Weights of a small mixture-of-experts language model, trained from scratch on English Wikipedia.
Size: 12 layers, vocabulary 16384, 63.5M parameters.
Training: a variant of SOAP for the experts, 237M tokens.
Below are experts of layer 5 (counted from 0) of a mixture-of-experts language model. Rows are named router (the router's row for the expert), gate (a neuron's input weights, with its number), up (a neuron's input weights, with its number) and show model dimensions 0-255. Each number is 500 + 50 x the weight over its row's rms, rounded and kept within 0 to 999. Numbers have three digits each.
After each expert's rows: a language model's description of what the expert responds to; "mostly gets" lists some tokens that are sent to it at least half of the time. This comes from a sample of Wikipedia text that the model never trained on.

# expert 26
router:459474375469491585538522465478522570501542472466505433563563414487514531469399485463497491551482498563482489560568444440434464544524407480543530475482469527512503514544479513479485505463424546498535491539488431442372506502471420498621532570408477574440489437475555586445501501460455490513467410467478442567489380547450576603479479527532438577461452486582498407539538514451487510412557412535490477451541565507540516501528590533514434529456566567338495479576498499356535548535406484515495494499427534509438500465517433482476568552558486485549567507540516538520388379466504440555491519496551587496541458456534544535469517561550529422432489501582494495534451422572441511510548477520501431542498444530487546439502523457531521516554489572534499471494525612497432561489537535
gate0:608532511518418521474462535499602552511489473566473501523559391501445484503553570505403502487520457454445508460550501456465498508519514359446560506423500541533414465421450472495531404537473546511555453604462500488513456513553582442547495489480458451514470557544542610534494515514459529413400478625537454450529494510525442584566406539580560506430429495565526522525562483491440474507582444452475545499491444485514517483473549450579491546576474519427452492527423526407522500502475494365479554506534422492494455547519441518533405497522510416539514455514568553537548572485452449414508444428565523489416501550546479533517482481445505383510579543543435437432452536573545594472491493483468447457651431430458463471462512536476508457511496548550478506437489503393504486460543514
up0:490444523479489485522520523508499398494548491532499519466556531464540549482446399550501494540513520433500526563570511466564605460546501550508478521528485501461468577567569489451514431510513384568495600411566456528471551401425441546432508469510479579517438525410579526518536477476499493477449527424486526534455432476591550531565453611454510472499415483430547521425523586491500416521395527558564476476505493522524560506442537567432544489523558470549542438425471510582479529475487598563471460438546475551484565510480394596463522410389516472569468641559458572423436485590490458502547440508482525537482553472481501442464415499485479563533476566584470531502494505496429525472562348446559579538560525568474525568529522522534469476566490454517517455488543521464558517486550425
What it handles: Technical compound heads
mostly gets: " design", "weight", " access", " throw", " Racing", " vocals"

# expert 46
router:462563472600538443481530450592513528576546553529470410487481523408538494450546445449507489578449488565488547560462430499522441549451478508424490375508625488520479548501443518524497549517490581453499503526493449539453433573448450423587515517508468497505495516515528485533532511533458417483507560494531463450569509508531542560536484564509397592389549483617474573553514396483526449566516481450537571499503551479501480580536528579490518496506509437571498426523606437547508433503460463489508459427545521540513436463482543469457434519492411494524534503447513564479501519451452534495516509635506561537523423564591501416497492531534487545466499424486414425568571418468465534452529498543478610541475552414517464503549371479524486480357459498510532512559553413429462441459592498
gate0:571487461533590409560450428544449341522518468503511408452595401511457489561607468439495464551495505601581558461447507549422440510455453540493483452531486563484600516457454511596500617546463574474547542483537573560500484575520425466528501582490519594461544488551469541525484466478524491476564594524526447451538492444482500496513541505435383461516529446581504472499493460469604524523474499487513488556446588471501542506461442537496605479498508467510565505494533479515565442451455560423483482474473565491448473600460506404458485434441446458493431427531538516501525512514469521550437536521537537574537534561588494545485477545495480538392523547566534480472555481433513407538461445483457621504514556478559493593514431455445549503490502506456467432553498464513496511467655443
up0:521533471511496335461509505449447483416484491570448521560487530457487562524432492406504491584501486500509501467520515481464452487441565608474528498470484532577481628549478442489488518444450524499538516518514534474469535480545523572528448533539554492541470464455432455417415517463564389585536595531537505517534434440531536492532500609477506486537448399493477485542531387474542442500552635461501448436505509536486498522401481473446439454529508461553465565482520417479509481547550491533470477602536543564390507539598485540527479492401438445531420515547498525462407448492392453502392492592499592527577413450520420456532557478505510527483484507472449422513538467544544482507454481514496481435426590543595533602514533487491461577545545476430486456580475469523544562449556569
What it handles: Quantity and grouping connectives
mostly gets: " among", " According", " those", " These", " or", "%)"

# expert 14
router:490498485508505510445530538512555497490534481486527478510447544485487541466453525492488541521499572570498492527515462390514515552493518496561440589525566431504450462481537528562543509648530471477534457545523474484500462403591464388586460499470436575499462461498558555549509472477539593488474526486449492428490579600583461534519504509565570554457446566495503564452543528385467402470575447473528449546508498483504544460518529543440428520639527547420490475564500541496406502495514457556492457417508504507438497421473402575406473501500505399522515414556449507496510510452426521472565561512436435474481529576531528455407438607515506546557503425512534471568470624577396548552514394436472413522445426492530463380419456498425488506477497479481514485515507485583451447491583528
gate1:589474505544500400506509452453488367557526435404503506478528438519587575469467451476513508525563483499430546569507449548506493543490521569486490486500538444529537466556458435458535504503476580456532431470447501511509527557461446443401382420583526541524520442563475509567442459506519559497493519453517445573504456535530597570542458524477450560499446518554493422500514535481469520517367466482504588594480446525534490521517477562458482569544492464432551465565478585592528442485524463498436501556503358514473534505481498596574551441522443540478518410452546447485462437472470439469475400519567576435461535464511533530499493482542417520508604439428500578455438501444528543387491496450530576546384490564481489514511416511424456411411442510508521564464462509490440462448601546
up1:472542492486518513494472575497568673493438634598518540537551486448510492572491549546500413509468498557468511479496482487473579549587482504497539537525432621489452445505531517525435459504480437495518606520572513462522565562486572534552590518550499506483506525453529438477551631443504445457433467571509504493462484400480489424447448433555491500510535470481442460464574505526511571475516525540513422546592577439494472563514535435548520489490480501575474548460523431456539581507507541470524506547490558466528452533441504545449451532594478456501480575616457564432560482570442440525522502556450468467426459509421509456601627477525493516469364521582493447460439457476600394470517535529506533571521459428582491498539593557565512557526570513496483461534508542517528531535426524
What it handles: Naming participles, verbs
mostly gets: " known", " found", " named", " used", " based", " held"

# expert 52
router:399419506513573531480569568515450586486479566543595477550458492460526454493509563481586485416457489513508554449539508490527541498512482541420447570577521581546427521433515540452533555474551461504449499485487449398474546427511471514578506430510504534464494451518441569567513433500503464502560457595450515460427399506538532581502532432463527475485487450460602589496478487498546468502442516422524441399531494442507536571474585536457460531520538467466482533365512530538435521493567580541539540492594504546521450453523505469468560504501471492431539501487476558521581498480455406533460521513412417467386542487453507447565465517490532536454427485410539549554568395526489486619615424569449428568450514518589571410441522502530526489488494394476462549528497448585481580483494531
gate1:513456441534508409605502557524491493524505494530542531558555537534515512505581538463480516525430459486493461527454479550409515548497513500482571546496578477483437514366402441504523497534429410533497584499405429513479503442461481427554484585491504436508609545549490511520551391457442536521487525565473455445531478457532411507438465540530560565420505484515486487579569512432469505507433501558523505575528553488508478540560524506518506552546353490501452496558476579542421439478452520596453511487503562493541476411513447377539476459599534466393452555504497406557480506452406597433505530428487449534497409516429439481489472521502444543495577539567539522540428563488462467558456594612452467583486475402399531500506550519541438494444498497483473503542536447497622506519498520
up1:534468547539596539534538572509517462537454528443565503518512475511541543440513549532482542467552496559404479438519526523535483481478520337468570599501433476477502476480483563543540552557446586495542442399533432497440449539394493437485626430521476456410439557654437439504448427466460576536421537524475555455552584491516483503500484427514483516479511500506522467455513525485549448529456396513541544520479533529484605503490459409464472524594581463468519425563547466455471433461470499449500459523579565486490484540602518480409486565450479501553559469479501499529478589462523601513479395403478578489422510471548522504498532498516482577523500493549452518512411524588400472580557510483436453398480534560456461482527456446519506481558567562450426472512520499408539503439501555
What it handles: Match scores and list lines
mostly gets: "\n ", "\n\n", "ZE", " ITA", "\n   ", " ROU"

# expert 60
router:456502436530488541490502547502504549482481459521579424594589501513478575506480455489512510499404464546479594523504464485508454503573506542491540546573501519528571513506454469496571450421536454516586581495573471354463434532494501464562400501491547551491547515517519555502516473529536496553416570592552602510497539478565605530588499527570571509506517514498469456419556517399595544517459548452511463474487483531472436515585533515576483557523408450482476442496567527421521550457507568501469512586570486511415530474486449513549517453479468549525504525637443477458465549503566501507443458443442577541492543529587479499542608521473414479432654405524484504556448433505495446518560519447446575437487568588443534558493508472520595595567564424496561494468491480584460481461479520
gate0:464445504584437486422410509474547509481540571515492501517457414445514499542523458496420479511371464550484513541607456469503490531462479418434526535596456464517541488524488613510478494551534563455503515501491504440478534493408575434499522458489548426479464520472500434460448568499425485494498407639524517476511501458499536564561606516559462560537437501531440503532563549479454446487489520405543523521553472524472579488538554476442467457523488710441510460512473457493529535451471506484531446471583424559437502562416557531476587456535476556460481497445515555441517463547400566396541421503492606534458555413572578462450441454461484494491553467546497559410460480594478466510497522560501437488523561480496501466517510478468540574536519509575551589422529477424447595530469545
up0:572525474498508602430410523465587515476623546525498491554530433476449454503467487551455586598467398541384505491539488414468528544450485450492596589476439509509468573508478527571549506524639489514503550548465514485492534511447480418478475472560497494455493616471495440515536571501494500510409407567445429508563501380481490484485584570566573543541582461543454527489606534484571508499462478608549494527572505499517462468539545525523518503434476464440487407441448519489467479447495436473569512481544463554420508507467524514550472460587446502516488451445441545478480523506507489383529486440541544476471497497465581500514553499466441439493441467606490425475379440592521543439484493499538453487568445501499493446455584532417590532441428482554517608459509531457422482499546462
What it handles: Size and shape words
mostly gets: " small", " ft", " single", " short", " rock", " sq"

# expert 36
router:344443456573603640382604531612503576532480491530477496612470488553573512532565482613511556512527487506443545601513528371504506504507496530431447482542418547458522525435525540491530519482521514491462545505499443474476553484469516467438466494485460526471467423449546544534523515542572532510530431515475551485521492436543577575491545495442455453553556449532553495479480466437449470541499503482562466459476473465551533477523603588447589546479575473476519484488528513528467542520577455504545473445513585420551504405366515459583495437413484470496591511497554552525563526585451366481486575495440430521460449518429455482499401535496500507506453447504426516610539515475500573481521529519479542515520601478534478520454487535514579500520455538467504537510484453370456512473565485
gate1:539552493458500403496385494461564437571465372444526451485519469441460461574575517455433476578547556496482463514451449548431483495488394518495539487499501484508596457507528460490551580553466492476411476462425549556628415583535476461481503453470502490491521498531534434504457566552452452541503477499524507515574641554517495478467499465444450468471446531558402451555513486545431590443499428473467394517557477484444490505430449471523456503575487514493422410482468507369535491425470524472478506541435463569526405492567493536550474557565494493540530432536462461481553464491458445474539531538509474478444445572567574589534522518415427496452449466472512574421516501438409498518368637494585536540538531416465466447551550461491504481514461542452541406533531497481500556506459543
up1:532484583466537537453487491488469548504546427475474416526551518480445457520414508508421498420517449522470473566537478436508483501458513420524469465528493569506506416462435542469519682466516447494437494459447441456469520542492467420538431406527519574510422508606575608431568484480506498459464435532519435534492592554513514534497596516559586463493467481407494529473558424458435574393504556466499498514486515443428485454457572537565425466469588475580481386461544500465534627509376484431524451521501517555556509456507590449553510486473501476567565446513484531517523523459388487598509503508501578528431528510461508599453530569491533498557500447510492456450458461414494528542473629409418475456501423499503531484486539419433526514492524497490543514462530420449557566517506519
What it handles: Table separators and dates
mostly gets: " ITA", " -;", "%;", " ARG", " <"

# expert 31
router:617530526517458454538455565547479574536424479458475536599577468524514474499520582512453488561419517484492461363570461591478492499547576448603598540512493550509531538473547538583496488547556589553558460540471548532544412462490566436451430438534499438586505535505586516527533459541512551470460529515509558484602577475504398500531469559505425508444540579485420481422536495439461558476518416542536552570482571566430532484465512469544479524529453594494491522484446517511503505554439484465480459476514507496429504601531565488449469440575466451544437550558490478549570446450572578416536477489500581460498463481566561486556584497460460410552531432549495455583523485477481519449482552563418451481553438436552487508548576552488438489465548592605450518508489550492573423510525563
gate0:475525491458560574505539520468557517581445535461432512565560451553475499449590479491428487523464456461512490584607428507562429442382427467475483557553460481329414529498606431474478518451412435536448589495479625496553452468524507527421463495486540559511513457530470526604475567387430362473398565510485544460531545493494489518488539448473451479441542511487514447483466465498456458475477394518477445547433572431431472636442499485484504626490523554496502449367501502560559512509479533505507483471455480513461535498494495461515543527531567415560500493455551527516624457470483531476489463506412488528488438492539585475544465483516512417531480487463455522497434476525439541564552456532480474515520506616558453477478611525455451554583504453565535536544495496508505498490481494
up0:456497495480462467533524453519523481502490588407533436501414564462498521388379510519502554394549457340597529486517437597483519565460452479517473502516523465454506496472517546459529560497445428414523515417498537459562503479431492462488570508526494496452467596443578493503499473488522444571490439552408492428471567545522548386544529501572551515506505548451532430502551506513499420468568551464557537540443394392590515526441541494469509454532507492586496572482534377511582494477565549547488509470501469422480503480511400465466542472508477474535349594525526569420493509522553501482535564482476474414535565446551515407590463470550494531502585488506386388486478506477481519547485418536557504511476560548470482534491562544521473539558485462545566483527447407497539484560544540
What it handles: Mid-word consonant fragments
mostly gets: "ob", "ib", "uc", "av", "ig", "ag"

# expert 39
router:559524476491460488548411594506537526528461516462567457519452503429547473515441580501565499530464568494558559508496431513507551568514608503569536490522541486565561534448499478481451438607563477528469477449549522483513452406452545439522501553572515492505513463476532410572528524502526577532368470408515581505482521493522458572469428430504522593432517515528493469512542504473477590533478540523565514473468437528426524511550490454587452410471548485500358519556491394572525488446503451583503480519497536488454446576610448586487496598499433538625548541596426451548490418480508498494513519590450492464543508440534516562449479521472506451485446459546440485464436407481589545524490539574552486568452483400437523428534543501538448460465481538491487453570539522512478433420430632
gate1:517523463509529463462491510483411499530485460464572496431395521465560511466481457431555542465480483594495560542422465561418547542479498584495517445440552476542455458516478520501492405552471418514470471429594533432509446500502477439508494571470464523509501433493500495466512557485557438568396568470404522401458438411521488449472445475550526522545506499497485544597546453458462528470617501608628426470509496487460568510622504508569523513435407441497489562435544475627489486457537516537481551533422454481499580475494492478469562567533509544562456543495496461589413483405469559472504469519462445395494527467401455488453541516477432616388481441503537462507495464528499525550546414503513452517513581450548539547514495511521529425494363442463469535520400502533569516477565568
up1:547476496522469424457437514462409546518527522514410350442450535548401491434433551539425465525546517524530501428453526579511451562552492501518518491512424526519482449542467575426487469557533574545514445383599438518540476437490520482525519505502415470572488498527553585560501477547474478540497492500543523498495578520445535403495500432536491447605454522481516586495496500546451530386566523606551477600557538508461434446534507507539475441553594500567452579483449526471487513449475551495453499417515551456462485582511554465485433558457366547475510530515478626508438417477521582559563574427520475473482453517587542444506544516464502514480507498545396541421554558459485464473537480490488492535508500456480472468494546548524481544510655578606535447490474561519472495531627500
What it handles: Inner word pieces
mostly gets: "ō", "ā", "che", "omet", "ū", "ut"

# expert 34
router:502547354472558566520448343504550501435452489509462478557564484457562497412574501467458400510422464506474547570513473442540489471492403515467659408450574404539440498521515491513452436527510436480530486488479458568529486468511509511471411571527493525507542537558540581478482502596464521407448434598592506495524560543496504530476464486479532533444541533478563469410513533508477453569494581534510500485525468520496560453452523509569519569594562521565454402573546577506601517442510499472503497550450482452401462471474554510536459486428526623430520507578596508519498492568463575488605476526487540521495562539563485529475441526466476469466475451402567570537438517501526511438425485401578510494506478458421477464469491482491536562613532487502568548444495525537532484465455534
gate1:521586484496485451566506448518454488518576578486411528451421544489420417443558446502493432477523516460483470489502520550588546417373446441485586509410501486456489480576460591510358529525559543582534499566458506481490540513531419562479479519556436355544593444530472562592477468547416481447599441471467513519491521522438535505504463454551423500426469456429564585487481554513508436508581434596473559471540588444450521523551494517422587536570518492522568502555467499485469497573481617555432499505514410562515454478508540450520521444558533491456451456517596498516516532532506517547557497431595466531530425486474487467563446523529489566522546508480466545524555493609476520481465560504561508543557532408487455448483503583425449524550548537524413602468510525522490521493533470
up1:541553496468509504492416458534523456479606516491444507583481509489462493489590499522478431502470446465472441531534529482504489410402411498481539504427612429485451479504451571483441466556549516508469494535487565526560487487465486513500454517472469484507517405565522487490501556586370450521554509517546502465556535492386544560487447374559420528394413458421514567554521497538516404592611438609467512437587577411482555502492532522484558541553528557542527444631474492483475510535497529488521474578452415606518422447543491408540456577495575557477519434488536523507555534529438563527604492476613506460565536468488483525505390549473481512522442484463451495450443455573488586534469519539575459519569448440485456437518589519513406489570482536484501553497469481475481531459498489
What it handles: Nationality and religion adjectives
mostly gets: " American", " British", " English", " French", " local", " German"

# expert 62
router:530521507363530546521515395476532493480468463566494528464530510603503479515488455445467455428484519466456507556518462469541547487510500511485519451560478411506538454507575437499427549503493419510439517457492384437481536592594535591551524542476464518508529468500531487404547484540498408441478475453448535529469462519564437453486584423502539414584555545505542416516546554519441597492525364442394557581511457469523498511546434536529458453468492500450473407474430613635457393494473482479501456514481456496552574556502565553459499567496455565481513629475572480474471548516572398521495428444431557563503450509536539461510491504498556553482438547436531490484464387457543527526495468531513539495535453495610578553552607547419447469557422499486527488494529510455495570486467511
gate0:557472501581493538458453453473499485537460453510531542456452488522424493543493492348540529508477595497564491455490472497528509478506588590450476461562634505458574481529536465513506580587466473615533464394521409406425588572535529492514456463473445547561576484532534492540491503511501499451585465526510483461514505476418499506423451490476467547556455496511504500530480451479478609437486461439445529544528560622495449551610463529471510516457471466472547469544554416531472513454489471550522462547530511461540627483557516606436496431540375572489560529434530489442493567445483482528471553553457516611533497492451529532559501620469659533508511484550508546492533537469396478425481513532517580399499478476452498531453503452508441571553536581556454428540486556494537516575459494
up0:474443477528592464484428463552569546467493623499477500544518494531472552545506545621519463570475577462516372478414537495474529496446641452442549487510559531515466549464438440477527492586584457511478480438411453434458578612439530545489478479448576532411466479374445603510452492466435490541481476573558542473488505555529498619456501549462503501464474400516516502515494486465572528467593471473528467452528570545471531507521529451481427462549495505457502554466498486475542597519522559526487534509559569451410426523511527447478447567563534482485527472397515476511538463502501464536424499582477508504569427478522469568524455523452568517467472595529453523513476517488421454644510484515510397570497573425383487429500506487541514438480526446490428555485442489569517579562465568
What it handles: Object nouns, pronouns
mostly gets: " him", " them", " I", " himself", " you", " government"

# expert 30
router:551504490461478555532506475521563591464510488522473528552541410432479570533462512479498537429494397421454429596459508547444523393490557494562524458472535435510418551448431476434589510529536448472449447513524458543454598475553552560492462460465480514507459389401542497467533470562439518541429450601477464558455499525523456551599553474584491423472536531500527454514480536526558541520526413539532599561477512480516452472452515500527453463494515400615496413495453406550454520440459394538523564502566433480573454528490493443465465615479487483471539476442487527515578554499396529475510486478473488460514518496488569470434421431405437504475492517556463420503508417518497577526431578578454459460553479408468483462565531493559594483411459580440438443564493425440500476504530548
gate0:502588432404509531528562504574437543582466573456443516551470517493483450452432451574469466508565524445522419502528519479408468485500439443396508414475524466430520519469516465453471425521523516532449495481492580506457562408428404518503441509481576552482513499553510418489531511528575508509485484476452480544484552536468496475530570468550473498464466545445518481492461657552447527439427405564539494474533478568514575571448496549463400504551494427482526507562502563522486530529490569518456589568407539631570453409541449565389497487476538504434505471487521429503532492466539489523495545471474532443457480531491446459533503568498627486582509527482527484517508546468303438613494477518422533499437576546535492455473520510523583458464556412441462549582459536579544515514504526
up0:568559509495572559440428480431558467456520500511536401398484580530539486521440425459542447519471456444484624513459437451526558465534639558562502606581395453579538513528401493582531452591453499572593518556465467503512574590522522417559516410487366456522514538521566523467462429494414498528488492502509475565505472525478450535520498550565474523548474555416477553502496488614496540433480523606465463484517510481502443388554585524527479520419461505590478506511580481486537571447565506508497573466552445540479508460556510498497532595475545528514439511500466505510533519418507564456568495470561547453539592434508475571534544451447530486418567473454435492493477484583568473473488530490555459498604451477547490527505560483518534407453497460534545427500478568415497513525508484
What it handles: Common nouns
mostly gets: " war", " game", " attack", " fire", " house", " match"

# expert 4
router:494523460456504539539556496496600528647452510435473456396454571527425436549514592449516493574538475478486367437525483552463454519450490493483436453528577501444473395472525497541474517582451549552445529483471499480477495506526536525533472501473484418547491568482430450523554440437479518400575392519487457451428470491484427497430502482461526461517450450524406544583434447510540466480522424447491583522408508467572485505509497479441470426519448512503526463436489517491434504491561527442443464480550464482594519538424512534481565472534545514574415484497509473509490589482478472487535514445421446561576361502407488553605457517501523464540515595431436524461488533452516522507497428586569488499630440482549491422404564447496513430474501561578434615468550473546507441520457459
gate1:509494536501463477442475538453582499528475457511406526503463561574551414473607602470462578524428485501503392397511476480486495426483484542447542541494550432473451488536471608548467454522525364413506559469395491444511549553489487566504525388514531471473411538565548435554447406473487493547535433521570584425480465569531498481518491576512540457453437524513502521503532502463539444558493577488523498460649457436531515504415547478460500513595463470458429466456464443455510471470480504514499472432514498460456454521494531436536431598453490508455595475494441424544481564595434472504464505518444522546476513495385553513477541589561427374538464478505465493413480513507476535458477472486553475518568418498493471462481503431478506545553544456662522485499603480554481539526415479
up1:410541449450496464536389450513503471465511635396437481464387493536479418413513626576577483479561595513553494497554464489518438497524491497464503513453401488505480563561466584442486510472570393531498539471539551576511516411554420552522491468484487439424523569515506494555414470514509520511429483500511497512477453514460514423522520441532504501523501503510492584448470495450535476508428545554569473541610574471539561455481486480506474524524515571506528495555533461420468497558429547472501475478470500513468481465546488480468400590556535430492532417501498462463621532619455450545496567453523388492445549499567425527477551394479543576605413502532464542432485439427625513464477493426505508491550407490462371541524456448468512480548460444547563448527494550518524544478495516
What it handles: Narrative verbs, infinitive to
mostly gets: " took", " went", " moved", " began", " could", " led"

# expert 18
router:435476445541461526449574456504573582485575436527507508495492497507458464474480446576470548500402498504410376515563437374454501576486459426518543536460473506579536513542596535514475506456547506559510493516490523396514480500409508501633460445463480498398429521540600544431526547559467427541489434601476456414408578516463478550562541559558531482526524448536591553462543493450563490505547512533588429458524492473379448502597564487517515541556538455500501393454570579552493575472522550474502464477504504460496465516514532550495461399575530507502507524487543454436475569474465497416516486494551490462532462517465541587563430532564549543525450514447448540551467501575458451567549534441370432529418466451600484511455540439495583525454518485529569544498539503516451548508457498
gate0:468544481445476468452482487484562489458514464529497537359451463493531449599474535398481545408539475492500513524566420483508481505516531432583468518500516413551498450432600443512489510610546554580547507533458386529456505417507490548585516514611466585445604555475542510436494493493529427419516512497588473495434515481409464449585475455485467438463531488499454511506505596485524513478470451574497530529536480453386475538540521448539576418488605364491515521518433488428568512478447479507454604472484477544515562470546532572561493430568518510559514567546561416355572460489556402455556513476515480453396518532525472500463569460519494515475598459560511478427471493448552476557500487466506573508498445556542473504465483562445488480458467562536482516599505535438442495506573441
up0:537488539575452416554505525538459426506515445453600518580516545531501498444575481522556422529504420576552579502443628586503472382462499616427500459566540455469510522481507519415540470525459511470503488482559577514603437592518443481419423565385621405538530498537518451576463484604498487529486536523499643491513549566508464469478548559513538575535457473542515519526496503481444531419437498515485532513556582489502485413426402504535529525510433515505483473496496436484458480502518554471467573553574552500510472491556440396463473491487484560380474480464552458572488535481522542548473440589504440558482498481518402524520488490544553524483467547451554481440453550427551490497418504505534432458502547453418486501531507471459536586465600415471547443537452513558598485528466529
What it handles: Adjectives and modifiers
mostly gets: " such", " local", " these", " Primary", " announced", " professional"

# expert 22
router:512534555560527482477509581445521532560540572498440409527469493414489567453531526489489442442540462545466546509506462481549426509445483557453479490497592551476401555514450582477489540468499472528505490535463465514468442558420454495476461518548513477424552444515605555562529523573458500568548563461445535535534493449548578560476506567511534602416505435575519571460541417535464457498457426464472473496536583514523441573587521539523509519528530471527425485560533379538489480514511430534534450489539453514484419392381497432474544534478415445472462497553495479539494534436492570576491543617497527531584404526498524400451493535467487603431562469544412461553516449445432449527497585571521480562591516404568538463562454590516518453441411537512543517546535476457569454497600541
gate0:462541411475566529490537383555550509492505458514490534452545472461545488463554425511552492491467498522508578509478520487510415511496435611359389387520573584535416461557495483492475550486547471424519372449526526540490515543484388438530494559512486530502581453498528498521533500499503521507478465505474410450521464554448561448452484551533512529525605488606494503513417461489439478564516567572523481509489444591536482490540473472477526528504575430480558482500606522524483516547619457496482504524465411494522514398502575472497495576430490518515480457468506463415467458448469503448571572511523452525511522542528515488571428441563484473557447379490590590505483583475505500450474499454590528448464394509459492483562524495576598658432499415516466519548535474442386496522499463
up0:436467521550530487471481524522432568518446568422427322439523525441464453457519597436532467433586516559509562462584535523498551471468548531429492468570524504559500560509481601559512527436584512523476486475450402518557558467464470540588475474544521464443402422570477410478391605471504480528527497481485531519522529553506496505472541594421477552481503513452510565549446424442456553564507508542612424610488568569579591422404540502464550423502542547549516567466543566481489483481502514499511429405457461461437476439471484473528516607464519449507442555591561492546523540505451466420506542409447517510554450549535510488482441536487516390538466531467535581472535490518496459551494471471498467548497495561575473466516469506508453590478487485497508573459495451533529585441496601
What it handles: Census and percentage figures
mostly gets: "%", "%)", " lived", " increase", " increased", " population"

# expert 54
router:596482498534435471434606560497438511480534512401442459382433539591540382547464466527553510478503555483561543381545511578464492483572520537475476480532560502495484430524487582413470411437422483455468529597510532511489515405487490482465494584560480510535487582507427595516532540489539468458504507509507539521490458413502483414544499564569520446502511528541574467525484519426490459534548532442450443511485499455527507510506527544428468550487510584567537497473561510527514581496532482543518426430406455601479423519502548515605507518483492482533537474535441545572487632524507427475504520471496513508503495488536625549510433501496498457555570398486481556464586405608458575425429478460559550390456502541573554534557493499474547493572412454496425577542555480531426450482544509
gate0:575486496567434390532490423441521373510587507474540462420457440549445623482500354463478547576475530503472492532519413608554583564412522519508511513509463476434538478554575398493598574512470446531578483481500458499582441501510471525501587482547501534445525530392481558627483410488456498525512550458593400440519453520460421523515489392441378414447490437501478560474473489426445512534552516495539438572561461520458545470494420448511562483546514524490475498428494562404548456534490513401479501557461588433483538490466464459505494537450443539511468464486489442469549489541463510518508503574550443497343601534532442495501513438469457494460507461540558501428461557480519491495496472456489418514462502529464526487492516426508545455471554453558473508498512550475528459442519511
up0:482464523410510523512472478481526583442507509455516452573505484447541429457569526449459426552408407520587493487444545426453350537475476563569537471439531471468506530511518545494461486414405416516385468505429482466403567517438484524609465522453518534475497479548491506421486506541447502452502447578426476588517448488579502543516507536501574537508524557491445411546497438581595509456435458479475504408469554509450434483572486488502461476501473518524415485526527484518464498432458349566520482495515428487546504469531569488427511530496529475549500552535433424560453493424484491544521556378463503540654482492454590553435531514469565413493511557523503439547616487478440510553505438539465504452509371483541519486465468523463481578443514533496549520496433495558495530536434605
What it handles: Pipes after names
mostly gets: " |", " Born", " =", " Written", "born"

# expert 17
router:479579439510412502506470549523489508618534490515624478414434525455483534535517469435538491508536457513582520537419481541441555539458600560568434394568559590519582490499540491470491498493447510477569445466485574503496527499569522429570533637435522521503600579550553548566551486416516500514474568455399496493499450527472567504485453467532587551489517549525535473540529496480550461537601587536524529540449444500494462525550507540483510571496384487475588491519582559467434399456499569569454433424494403525548517460521467539434533456477524452468438496530597468476464445404495514554533494499487448541479473546516453495595521462435600581528573489545489526522489536477530499479531485510507550415518519596420517438493480479528574572452489372453414546435457544450522453499508444
gate0:506481469478518563549513472483553452480493525571417540567548578472515479456525572434544444447478548589487473483430473509560486519495530559547554439511473524511558502515539530454460440543472548533491437451444586513453461432465429530497562523599500414546565425500443516609582490558484538393613421534471475455473554443560495519513544479646559526482561494467537505575421427468561475468506435494491493509550501588443465494562374494584511575485488461575459422564437490595458451488464443432511525522508436456502610512574471511472444462604585583463479521543518500480490565507480516455558497498468533433621473461512519600474528588467479556511449506513418463544442514516564527510531444551516498468496472435451563411487514518459421456471396620523540553446487578526469448532497515
up0:435508497522455583482548516481434459473453527545469441467549474481427490551444579481556508539446545529491424446473601488457564523582468526542517564496517581510547472463503404512552379510512409507401585500446493599369495486497577495510476444618445524527565482514404525552510515559477470456456477552457494464498511463461463488493484423493541498522598521472436497443524538495558517515584434561453427507417465526546430429480438514548488468481490468515478590573506518515448481446493440556494481506462422375542599474538475568509463468500482572508474501446473472490479573468484420564562474470432502481449408518486437545540468415383603505487562571563548402442514468580447493469527435473558514500488424482554634536479567503546556552501498595525417537520489456453553448498425533
What it handles: Copulas, as, articles
mostly gets: " is", " are", " was", " has", " were", " be"